config = dict(
    n_layer=10,
    d_model=384,
    n_experts=64,
    experts_per_token=4,
    d_expert=64,
    d_shared_expert=0,
    activation='swiglu',
    moe_layers=[1, 2, 3, 4, 5, 6, 7, 8, 9],
    n_empty_slots=32,
    router_score='softmax',
    normalize_top_k=False,
    routed_scale=10.4,
    balance_loss=0.0102,
    balance_bias=False,
    router_z_loss=0.0001,
    init_std_router=0.0172,
    lr_router=0.000532,
    vocab_size=28542,
    norm='layernorm',
    norm_eps=1e-06,
    tie_embeddings=True,
    optimizer='muon_variant',
    lr=0.00193,
    beta1=0.93,
    grad_clip=1.0,
    batch_tokens=[32768, 65536, 98304],
    seq_len=2048,
    train_tokens=505000000,
    steps=7897,
    dataset='wikipedia_en',
)
Below are experts of layer 5 (counted from 0) of a mixture-of-experts language model. Rows are named gate (a neuron's input weights, with its number), up (a neuron's input weights, with its number), down (a neuron's output weights, with its number) and show model dimensions 192-239. Each number is 500 + 40 x the weight over its row's rms, rounded and kept within 0 to 999. Numbers have three digits each.
Before each expert's rows: "mostly gets" lists some tokens that are sent to it at least half of the time; "comes after" lists some tokens at least twice as common just before its tokens as in all text. This comes from a sample of Wikipedia text that the model never trained on. Tokens count by the router's weight.

# expert 19
mostly gets: "these ", "various ", "These ", "many ", "several ", "numerous "
comes after: "of ", "in ", "for ", ". ", "to ", "the "
gate0:468479536538433503470444542486496458466444531444559577544452484487535474474475508538502529536468550521484582530592457489516540525558497546443441
up0:518557504451548471507513453544546523454575468548446438502475495466459563611496470495495504498494479504512468483450476475473493522526549513534477
down0:481507487553537550524529483516523516488528468518555552498608532467496545463474523475578502453449534504492490451522505462506539441508496583491511
gate1:532501461497530490548551480472441506517496488505542505466522533452502515488505514563527494460485526565549502428461460556535533496437558454556516
up1:464509558496564490447441481465502425415472503519471526508538530567504507457494521518518481483444490479510385480465495469514392507484501505499565
down1:494525524508474552487542502508509452483499523511482484565473458538524541564455506405458501533542494531476436498539534483512524498488486549451545
gate2:525418470536478484506519544492437604538500515463432444508458450576511444467520521560527492519474564545491523542461482471493433476560454512501509
up2:474505489483456439505514483429500508518499503548481528519473444434504516431486494524507569501487500503542478563520500527476427437565487552476508
down2:476555565512482416498503461437469481454575452519417533452518520544503479478514544525484545563457535515450432522432420456506460466560465512541509

# expert 49
mostly gets: "JPL ", "GBR ", "JPN ", "RUS ", "†", "USA "
comes after: "\n", "|", "5 ", ")", "3 ", "by"
gate0:481511459498471493442418494536481571569448513460517497510503490501493598510516488502558531531592480557485523465520549553576505506508531554410494
up0:557486490455474458496521578486485476467515424475520477537492441527550457487452557415533496440474489498511454561454566504518476519485460480536445
down0:519560499588490475538483531503511523433520504518569530532469532516503455525506496492439495533440462566511490557538478550506518535505485458485490
gate1:576447548575485514544505474495534519477447400512541452525449445491512525406505403498514527513498517461534497450468430513550469509429543527478484
up1:486561495537527500478389563507498510498502542470458500477495489514559524492516513463463591480480548539531486479538458513511508504546503458567450
down1:507557524553563482540458537463481506491421503479479536587413472522523512542505524492460502470489448507477436493473545464489502540399524446526503
gate2:416482541500488470534507564575477493553503527445520541463435472617487447514533482496528491488490531453542495444528528540458541455508494488489488
up2:503460486470476529533548500502498554517543453488520538590471517538400514513432491500461531516458588473524474483483519424441510542560548552504467
down2:507524464480512476500512452560519494468503442519536472550528509429473452500432485474512541556478541390443526525482470414433472528520461499545459

# expert 54
mostly gets: "significant ", "large ", "largest ", "another ", "small ", "An "
comes after: "a ", "is ", "as ", "-", "an ", "the "
gate0:559562529504489491507522495547523483503495515524529547530494487493481488477512489515513521519492506478546464511571461492484479418541416442474385
up0:513481412468518474509535477430573477502470428493558465444488530508506466562505535449508434501566501472502526537498460501463472509553509444465445
down0:543521447470513532417479474437506445474548535454480454515541468515451507516509466509476523575467525458514537534504482623510504478547496498596519
gate1:546461469544490500463474486469500503534484480543525486429442569590495489486392506531548490517459471549475464498440498457502537478561584522503580
up1:463482557445539510515529396533415514453457498468535463432487539512473485520475500533513451456492515425473443466510515433519541477524469441485453
down1:482491535474539455490466465456454520532531497443500504471538453597457563434521427629490469520440529523476474424586514486545485515473501456525470
gate2:454499454528517514569525469477493507526503522559510524499512459500513516558521486438557573543474429571511491491584425486486462553517554565592467
up2:545473531519534545502501480531532462465508533420444420470546518530453474486459480568520499503516458490569410412499517486470462501543494530440394
down2:555498478530490530483515535570571561435512505513483501508539438569560448494464508508492578534527515465538438469486547504472477512426517505503472

# expert 27
mostly gets: "198", "201", "195", "199", "191", "193"
comes after: "|", "| ", "\n", "in ", "In ", "–"
gate4:416557473477537558522534474474531564526547560508410549470538497461549502520444530425519535494505509466543469466519573537554528510500468507470505
up4:529503458540524484508445474521489451545431479533534456495502540537529484551549571416548433491507493558499532525458467475540549477488498460473520
down4:495549574514459479548467488496453534521493529463454482547553528505477464456511520531478527517594456551501497525536542549420534521510554474542516
gate5:570548517467499546530553528413512470537452577530472453461457499496473533579523492562520501486515484496444508422449459479512528486435481460525510
up5:511543555490464479542496429476491523507494431547452517571507478464492445502471533470540508474523492507586524554563539575535473575471546530555497
down5:467563535487496490519433546429477461582401472550591462487483475547520507504536515472515591505453469491535539472468472496519511555454457408530526
gate6:485588539511509470598524507444524556510481403457484569493486514490538529528496533577400482443522524450489559584533475535576522477563517542531499
up6:489516503436508426507477563472469521543481600485558467514503546512591502542464491533511475446532495530534498475431501515473455527538448515541508
down6:478543536499502505552553572586476500533483470467444485473497463461454519504493519469511475489653510515482536515565546480546457503466601447487476

# expert 25
mostly gets: "MPC ", "Votes ", "JPL ", "Win ", "FW ", "Loss "
comes after: "| ", " ", ",", "|", "Total ", "–"
gate0:451511473519480506585522527467479521506493521564483425515488448530473515514561516496498489481451597489487537490447500517545480458483542462458556
up0:559508535477500547542475529443463499457514499522488520519494523482500568546530533449507518486528465482522476545455478471507497425456487499514559
down0:463466469454456461409466537467485439590516487478499526506430476502478517446443513566525440429539433560412527501523585541530446491550464470480492
gate1:467508488472480597493527487487540501472517492526479512520567574528518451486525459522610498563480525442542510387418537451526440426471504494605437
up1:511504548494508508506514509516527531506506459466475490462464525497459497479499526448552437525509488551476478589453449600458444541472491538452491
down1:515458533473520488561471443511555551530508498537525503483534506461502478515519493461539424509489412479529469474473507622527501465484542550446431
gate2:515478581451450485480522485462535489533439530504471526437427504487486462462434430536509497508532494502512472525504473448493524467468480473542574
up2:501483473517476466463474518553513461432496486527495495518578454541460559440452472493529423512506546543494447509503422500451498522597481458497490
down2:472398479472538566552482536459501504463559561488443481459428477531503490447558516428509493495527435435567514511445459519456466483502453471529541

# expert 15
mostly gets: "== ", "Candidate ", "Pos ", "Title ", "Opponent ", "Sheet "
comes after: "\n\n", "\n", ".", "| ", "|", "==="
gate0:465502506535436550508431427470544582507513516521561464510552529443524521470522501519544514509549493497459532539536477448540535490447561459465506
up0:533442454501570446551537508535451542501543452482462525546542517489466468573506547555449466532513477485450506516515583491511462515535573520497545
down0:423566466466479464445567482486478494460504509502499479520447498538515574453462488581464533516462471451482550509481477565485507519513357447509480
gate1:519446448409486481501424452538493487488586572556545480509428460547466478536501454489515419457457554552499453484550473465536504507513501551490455
up1:524415525441503501554507524482420545499428493500528435523495404491462458466524550525491508536400522486496492439504509479604536432517481437537463
down1:512497601465533498556578463480543485553552529451532528517502460507504540482526429535501509544471485539457514493482541496529568545491473527503495
gate2:511480518528486510475533495510496414429535436502525555505542509514415459519484511486526452501523528501551462530561522584457453437491504477442491
up2:464509518535515477408454574471500532547512501531527552488495515517525507554489396541490474463514501468571502507457447398523471418498444458489531
down2:452482467523517520531529562520492426527523490495483459428528519522407515514514527539532460436472454486524513489476494469570525482521519467549593

# expert 0
mostly gets: "MPC ", "Nominated ", "LINEAR ", "Motorsports ", "nov ", "Spacewatch "
comes after: "| ", "\" ", "Jr", "John ", "– ", "Racing "
gate0:559518465403501484477488493480475503505503501509514553488551517489492444470504498500463473558467530455519563458456518529443545553490511450526492
up0:459444453607507508554490487588522604373458485490494434498470518563514550474501466454508470459490422517520479564494496519536486418455511525435489
down0:524430448577525477515503505506483533508471541534470525499490501510467473429438505509518460496531507559409588528588535517498492533489487445465471
gate1:517469529531468561416467521520470470477509530492511499467454467466437499523527457455440506437502484537498533539599481487452499513494553470453555
up1:441459513528515475432469497548519547445564478594435488444460543479437476465477494449472583541499550489434485532530461604564455470491477530511471
down1:480456480546414492437464507498488429505472496430500494449461538503410449508471448568515542492500524536475560529443495557462501523533480480486468
gate2:556463528495552483506443466491519402530473458530547447431510537528497490464484475430566444444516498501483512494496503509532500463435494511590394
up2:519557519520498471442451526410446520475469471574533528489519446536487517558475527501484445555458550456563563507456516465563487543461509524438486
down2:533506495525394499519516394496535471530486475478449512491530458497478494562521468442550492508499436520417513463486543519487550493419458535503482

# expert 31
mostly gets: "See ", "Register ", "Historic ", "Upload ", "List ", "Places "
comes after: "the ", "on ", "was ", "is ", "a ", "Register "
gate0:472473469509558481534485491509515525561464520509585520391543563480507540558445525482507481476481481453508489497554523500470425486553492506518447
up0:525473451593458493500580520491468526582570531381417530514527479527534509439508516485562499517501523514491489530440471456523492452511490457545518
down0:420505501520540482539525503530536500448478480520498543497497495498442439450460431519437546526503508550481514463509416539567517535518507456413524
gate1:505496474508497486543552550516512482496523565537544462427527481544477428605466403581469453502479578541464417471490515499462512472541524479520541
up1:545535493500500554422511479475469497520432479523524548488501512494568524490566547462487474507495472537458471453454522470408433489469515504474490
down1:479567543482529521490480549524574541530444542462502511569500528522482515489434482537502480502463540459457493436475464512421540459450495496457458
gate2:521477576498519538558479533506528437493496543542527439472517472488489511469534513522487554434609477436524504472504474530487537497508555517498439
up2:530489487536547445462550487455486529470481527490477568438461525429472535487541460499499548463441551485531536488475487470580422491463522456413455
down2:508491408519503530456497559467500552494539412496518546530445531512451499527531488497604497441443529517484506546486529507503477490533554508577491

# expert 46
mostly gets: "Species", "Genus", "Location", "Coordinates", "Website", "Born"
comes after: "- ", "\n", ": ", "\n\n", "(", "• "
gate0:545478537524565487453474504555566451417507457481495566455519428487485495503447419542479451456559485567520517561536470519572511540493479492492510
up0:521564620478467472470508417483537495514489470511489527510470464505476526496423462491494578413496510492494438473493504434542523445565468502468518
down0:490471517475487482474412512543511521457471521464490507501530470490458539476552510516506450430543471541562499580549488537534504487516517440527534
gate1:463514448565489505472536498433484483483559454523431553475450491534481517474451494473607509462410461554564528478523496541477514507542515526500542
up1:423536487455452500463600496519531481499619506559494473493464559519595491539569497472518496526587463504464523476510491503533481532523425530550532
down1:505503488516476505394553420520532543491442460443544525517514540512443469487497514550587560572476542561522471484502532499552455537570509564501484
gate2:443574490509514468466537542523527492516530453563506504484561500519496551520473607515515508521571497468481538527531530530520523498480432487497512
up2:479437473582554506477483565481550514555539553564574501615466482511563409411491441516585511517522488495437495508455508549583493588486484434454470
down2:444476459509523474529513542442489490522500485436472472532506482528422436447504508483536521549448561461480388479498547429540509480529565470519517

# expert 2
mostly gets: "Genre", "Length ", "Genres", "Occupations", "Type", "Suborder"
comes after: "\n", "|", "\n\n", ".", "==", "="
gate0:580516539551538556454452449556499477521577551520532492528480435475519525525506477456501496485497446449591546512449496479494513536490570502556516
up0:471461528487486515556500473544500497543474458519534488487498493517513524573496491470470405544479474528497506550510467441476437536537535503501585
down0:501530453489560541472555538556484491537553532558486486459557506464392541535479459486558479546530511490527524500483530450514462488461453549447547
gate1:481438476440532490487516538488553476503458461470514428512484435509504490543540432595425542471500483509516519469504494515468504538486455529489435
up1:515462487546516499482512495421531475473451486507498458512492477520560540556521492519492479475522470506431463499486496451521459538499541547473512
down1:466420457491523537522522524541490518438467472583536507461467411503596514530484509497485463450524534502585458559556488461507578501454531520478550
gate2:515496518441532545607526398471501546492439546467509514440529527516432504526484533512518506526533434488520508505558537469449474537515496461555486
up2:521524524438444504498533473509463520446481508495495503497514514432435545555538537517586444536544505527482591537470538571466509512453544506464508
down2:517533527468528550693541521510525520448491458486534451522538450490530471462486499462531572521443520505528506345461621536513517454530460434517539

# expert 38
mostly gets: "Operation ", "War ", "renamed ", "known ", "shortly ", "Civil "
comes after: "the ", "was ", "is ", "as ", "in ", "during "
gate4:486511522420530513498511513520510571525518462490559555465494452456492496451553486462464490512547576437491561474396493491586499557490477528388454
up4:520522434496532507520516523527553499556507530496504516478450541499500553448534471495493518447605476506487528593542515496437511479587573522471491
down4:539457493515573448510503529455500510536575574474493513492425449514541485452485509511523516465589483561514498414574488534453442461528540520458461
gate5:489522523516530480579454459422568467528564476487565433511536476502512563437503451538498554490437519491509439475509489478491395582483522483449531
up5:492476563441476490465512504423586538518510424515500513521540507574471487506491530492489443512579540498475459481461481454483467524479471469482543
down5:500542607501533470437548527483516472551598501490494511531518467480515571480513482579564465499542495499509453501503504471529481478501502522481521
gate6:498412439548463481444517473414470466486481549479507547457559502614492530555526465484491512580496494562465490497497532482498564494480500481510505
up6:526519514498449504504482420559528528475520472478387431441477520465540515445521496470465468468496530513449541562527465521546525499517449492548475
down6:559531463462512520439478502495528530489614508531437456505465596513485439478554492486546450468627399422504490464544507521483482474517486591441506

# expert 61
mostly gets: "Albums ", "Singles ", "Sheet ", "Results ", "Decision ", "Top "
comes after: "\n\n", "\n", "|", "==", "- ", "==="
gate0:476525483486553500471435549531454539466453545469508469486518538477455510515479490482505436520539496508463471473550491427458565470511447522447368
up0:483492489472542555507507416519526527516475458427518435487492517526489435535563485501496547499545483523473556486510507425552437549489462541518507
down0:496565484478492551557453433469505522438505495406435489542519452468476481448464542490487550479521546489490533504509510497537544516539538517487524
gate1:476470527473450513507505538493532443518572415476475504463418471458547463559489465558488501531508483417504511460465487464464513537505492491542475
up1:529492489524492492538504524495474516515498481517522502491521520540494504540430535511499563452494462468500443506526550536548515505496526490498512
down1:474528474497495501431464476448501529450525448462532493536502538566496510472494488519510481563426450515490512492523535621503484474520514542512521
gate2:478557483483484482523485545536470446443534428495472491508457477475489550444470557431518540551562423454529497429514477477436522542473584544493470
up2:503565497530482614483449533537498538513514480498523478434450472494602532597535521520475541540433524532448544521479527507486556495500496547516579
down2:479458507543533498572506565472461469489501558435496493482492499433463527445503508545577541510505535508519446452567415556519509496507498634488564

# expert 18
mostly gets: "MF ", "Candidate ", "Apps ", " ", "Loss ", "Pos "
comes after: "| ", " ", "0 ", "|", "\n", "% "
gate4:489498473572515465569519494495502457482554452434500518559549475480533571470473440438516439460589507486503403444538444526525491567454488516492537
up4:498464489463448457490515508475491506563465513487489468559476488456508470509510426446571485426532556539485493478467549464479486472642481500530515
down4:467479455512502477514589517455508489535403482467466449424485501514472473498515472528529449470557509502524468497423572484521520513555441474425498
gate5:450482547517444482504480477527542499511513507480466508446562496470419501439528558459501531468488478475501504503512529443587531531454525430546525
up5:513549467451509463473580563464544531500507502542545540504527440494493515441516491507454549488539505523515431515553465552498496528465556476526585
down5:532470457503544514492467489438517447525491473577478571504619523491510561473476542481441509496486430509452473501624503500529438503452524528510589
gate6:527479505476534450504550459461479499544515500539484536599488491469503488543498448494497525528464477508532448547512512504523465525489429482515483
up6:439456454494517555503502470511486535483518402512574483443476436489467484446592488511462542584407457476490550595466448539443461506489504521434465
down6:495540443496492491505503536471552476540471508516513476465392523481574483484491482574476528500435566498469561601478567595556554518519540472483492

# expert 37
mostly gets: "what ", "You ", "If ", "how ", "because ", "We "
comes after: "\"", ", ", "that ", ". ", "to ", "'"
gate4:489533539478496631562470429432516461532430543510503493500540455491475520498546446525527513510539515553502496515539489496534509552519460451438491
up4:502447523472525520491490547584519450475547538488459490519508520531457477548516490467482469551547503515541520478485468535452433578596512467446504
down4:396459534547462420491502481508541515518559537468531510523539511491489528510543482511496410491473502506455527528491503557472562568504508486521463
gate5:478555463465438531578511502510481458465468513475433560532574509512495597524439437573491467443472429536433537544495462512521488569475433504464532
up5:553491498464508537495549469477478433538553537504466536490593515423485453545501512506446522480509501555411541522533513499433513505551480498548529
down5:465471543502476501483428454433513499522527483530516543575468481476538485586480587512472512512539484489462537498464485554449536450565421529555542
gate6:508479503525471521563527560468546530507540525549441547503548458473552438523514510500560572454572456466457488427487539464464535473520487496507441
up6:567547503519531560521452544459538515563504394505458473512528523497424503367512626521535536517454591520472534492517477555525503468540501540503537
down6:527647539525470506483556538477504516530443526479444552536555510507524538518477455519506527525512498467468507484470445506510537444542533476474555

# expert 26
mostly gets: "entire ", "Representing ", "the ", "Royal ", "Austrian ", "Philippine "
comes after: "of ", "in ", "for ", "to ", "at ", "from "
gate0:528545518548471623486518464474471519545543463462567456551523511590517446525510468431498471452471502513475479540539493535508478433497541470436525
up0:440494545514517563501490526490500556537502455505522503523536487429534533508531555536512529508454506554593584406488512452483494504529507521406525
down0:487452480487501455505474491440496530466541527544481488478511415487475533425528455506529516504480486401453462528507523478499529594510496545486509
gate1:515544506552477471537546544440439489407490533530506453456519566490463551491478524602505475472490513475487497554463499504588478541492550450489583
up1:452516575476508411532524433516545485510449576527485496530515552538487441492522523539477519455512475531439587458474527457484514492530530542509539
down1:484465485555525435448486495514466454579489522481459514420460502563558569528453458470499499436604497526529529496501467475482486439511491572477529
gate2:443524499522544491552437562487560502494592501509468503504539487495499529486479423533478462460459504509480507546542490462535490480502434509500496
up2:467513488558523530490469465621564490548565466482492475441463480428504553465467511531505539519542426511560544487555549555482523519528498445515515
down2:537478457489494479523411541492445480528421491444556521480522452497500469477511483462464504551401491502519508524529517480553522489525482467515497

# expert 45
mostly gets: ",", "978", "253", "£", "⁄", "Elevation"
comes after: "1", ",", "0", "2", "3", "."
gate4:499492444498482495525472554443513469548451501530540468493481406521543487482448492499464483484451489539540443467531490543513487503595566505483545
up4:473467473446466444524560470547500457515526463521451492579486559504460474494543573436547467532451582408434452539419527475530542517543447503596483
down4:532522504508524497517494494566549499450531549573464553480481508510462480550511483486498525480377542464483498614574504516495526460494460491529475
gate5:504585456531478520597488469435501510468523452486508468538500500408488505500510523465496525489494492457492474471545490556537484536502535537569530
up5:508446508508558485547483477440426491387510592559487534499495490585538574465575500431461542480544514499546536507532559467487459513475486532537568
down5:471428542533536536504505515533457530527460510478478480487537550486516462497525563467431482467557478508584478523547509520509535507448501466513456
gate6:527473509501462505486519458483485579522504501468516517479497524466482496495528432526504532536533514442461478492551589542501486508483551571426534
up6:480496503451447492616506538464511450517490594454532451466463498538468424533473497493524510509479510481452433555534522488508579491541511595520570
down6:518477484511562490472509540504555527523464503531558439528529527514495404467523505474481538472468411472437560548476543496439522639494463476476459

# expert 16
mostly gets: "Height", "⁄", "kg ", "Position", "GF ", "jump "
comes after: "| ", ".", ")", ",", ": ", "- "
gate4:544582581534545439479517458547487463530452508509485477548486524508515543604511408464463515507451481451501458464549502421559462455443556449491458
up4:510613512566504444472506509474571517449488500562451448510466438487478445509505485588507573532444550484521493518539470539510476465404517438491513
down4:499607540509429517472544482525579466477551460529506463495545515415482511570512477527490600484533633489532522491538480478549439564459485520463491
gate5:528506478526515585440475462456559499480509510577451500524526495525430514518531497517493466520504432543576477416530522489544469526552575462491478
up5:537482440565503506479563462514441535476493523637540447530514559554445588521448473438566545464478562553529474563482485474519471487548470490562508
down5:474575491451481523557465461507482503486464438521481517466418546527500492467424462506524574530457478528496460480491530533472515491528478524497533
gate6:420540525481452506495464435502421525501454519509566477515556576537496527515484537489491533485459461545467467541524445533441456519475490535527413
up6:514522500516504501464515505493529458515532484453510482534530487521516528507507586512488578450506517519476542446461498517523517461589481536510509
down6:490504479439523540483514510547523434524488465443518484523520505518576502513480589561429509521426479505513567472472445460480531507465474516431490

# expert 13
mostly gets: "%", "census", "% ", "votes ", "census ", "majority "
comes after: ".", "| ", "% ", ",", " ", "0"
gate4:470536449441533518539492471530474501467555502532483507507480547455473519569399539560470525505471544539512531481507588558479495536476443529445531
up4:476482561507405481488536547514453437486572475393528470419555491562497474580475419575528537452527494524517555480467524434474499516525485439474530
down4:536496515466476521538463431489538459473534534530427475506518536531591512475478441507476452514521462502475465518520513494450506473527440541495455
gate5:493468562495476514484527533514516481537516488557400467530440407507466494457526536493569388523471552536579542498521498547511515475479479459497552
up5:485480483440496487573515541448539474458465518518540505538571414535522513581525386522460540458489533491449490473519525517455452454554492534412456
down5:476467446449498550466436502492547462482518572512459466461485533480439472507433515579440531531440521491565485423528471548519485420513450507486468
gate6:535462525466486517517571476509481502546528544608528521547501439446530488525488544495476494585495575546480443524490551478476533602500527546413532
up6:533508410510455464472455490483594538542485442487511466530499502520562474603449476472520582500487500441509535517533520474549477555505440525458550
down6:495552486412545500493501491475551487479496496463489498487441465542509486539532482458534494499452471476453499478488479498497460509535443539485460

# expert 63
mostly gets: "variety ", "amount ", "part ", "word ", "character ", "subject "
comes after: "the ", "a ", "The ", "\"", "as ", "an "
gate4:493481447430521498457508484499579538484564501483534456500517481440468542542488578563447520444442489425548528515469557541450472530583564498510517
up4:513436509483505498434468440506512423486585510540534497460497492505480477512536561506464462498556543492462540457518471463445426478520523529520516
down4:471570508594539544499481592465532486466508531570520461505489436510544457470468486479561461449474494479522475488505441562467477459522537466470527
gate5:513459489476506479494479461456477525526526488531546488521489493519479504445545507482467432458437416526438521511516600485494577514530493514470431
up5:536464549446486520468473468489489516498452548544499424466524484505553528479502442475534579478515518578565499443432451577571482473524489402566534
down5:501503478526487505428526497497581564477473531492537486532469589466470537490480495513489516499554520503454512498506525501553524516483449472449509
gate6:472444520498395455494528455492554414474510563490513539498454455449503484532483490478498547561538528523481575539472529488497435429445470524498450
up6:463483522550466509519466565498500520456446492489516479514540526456513486476440429505540505521490463552497497457492523529461461513535459463385533
down6:537498486497478471518524521418505471483472507429436555476607523466450560542482460546487533555536491547445550481458555539535449487500498416490498

# expert 48
mostly gets: "classification", "disambiguation", "DST", "population ", "Gls", "census"
comes after: "(", "201", "200", ".", "202", "°"
gate0:531520389417523426490526564492443529438552471470498504542470513580440533501482500511472580436551472465529405520495558532521481542506483587485482
up0:534477526501599508514491518471506499436497571522500451432522493503429554523521492475441502470447502521493552461498520514515466519528527553508512
down0:499584445524596491430506478522474539518532558579534495523570531481555471490488510494527486466415420530516514506521474563521470480461460428477490
gate1:492499436486593515516531475474497543521542555506451469523474556510485499526487498446490502477474497501523463459506516505491570480451484526555489
up1:494470485512415503569506487573464537502510485473508502458582460456521539495507467594467518474436464536481492527490445541449494576483452465462496
down1:520582542505449509528528488445459464414463532522545530450498485461439547554548464601511497511530535502488481543481452461550418455468492471489477
gate2:510531463566485513437427542526489471508453539559511557474452501523502452463473498534389570524520436473501458534445524514505449501498464429569516
up2:504483523523544527505570502492452435452564495473501471443523550462441538515492472503554480492468393434531482510541477458486462516482485437523472
down2:481428526476425451492462531488461534515486510445503528467438462518458457465426483526560523502446508468453477472490547429544558416547432456494460

# expert 40
mostly gets: "During ", "until ", "since ", "Since ", "during ", "early "
comes after: "in ", ". ", "of ", "\n\n", "during ", "from "
gate0:495530464461553482453556497435474442430446497586492479498483520512538497532431467536509509513470563482459580502508567479469437574454488489539535
up0:427465515428533523525502500487566555527530498421537517435412463528508438455507447521501468491572437517537458472442560449564488482490444517537530
down0:476482487528514490488521506435522540532492548469538492559580420484478455498489455522539491532501466544541525527478486466509593554493561516489443
gate1:491482493477528498483489519557440481530508477438552557469469548451491482437511519485448469520578497558554507519571526523493546525529488497512602
up1:555469607463480576437467551418469524436466453532410472446547528466520520422527471466455570499567558500428516526497512541521525483521597530458491
down1:492439497458485482581526445447483452495546490554439528503507512514535543506438532533494513442595526471472477488565449460462477478534479490459447
gate2:471491487492512477522470503565533527477578562494480541506484502476451524458564525477479488549558490501504488490486459507506542519500498481481565
up2:543497472432596535477422446499462464466494551504517429497475558524373500531576583495492542463475469487461542441514562486477482460479422537535508
down2:517520511510526516472491459462540506471589480410501464429479568462493502486455428547555504465393491496521537513411455469563486456532437504509498

# expert 5
mostly gets: "trans", "Pan", "Dep", "Tri", "Ac", "Dec"
comes after: "the ", "- ", "and ", "a ", ": ", "The "
gate0:517517465524508460576369577485459490490500504455474537535493437449517429451495420520536523479502548511475492502443490509495510585461504461573527
up0:523498440556434517515524496531444459510490460471505465600560516572438491511549438495471508519458576521497437472520518513511499496551498517515487
down0:490414486481470508448511608518466469513462563483462531488526493543506449501483577504600407520505490447495460437516552520515545446491540458563569
gate1:502549457534464470509511588486481471433517500487471455510475486485483470504440465456403496506467509493509476487415525547545465543633514502484453
up1:516539511527468471486483411521504459513441529486471505475496485524504397461510421399527553457547478503580444438470543526480501487535510505567477
down1:518463478491544524472411518433543503464516553481491568495549492528512513592497490556487535589608511509477490496527569531580539522487520462546464
gate2:505481515552485472476471517465464526495534612486539499503477587466461510470476514467510474477559492523487481478468513537501543457562424476486494
up2:465566530504509558373468499479478556470425486485474568530511465463468538474486499467493529529488521458428511439487543523543563457482537462548458
down2:468492540514441565437450406512472481489499551468510468560530503459522474471529553468462506483436540467452574480490482562560495396498492468522434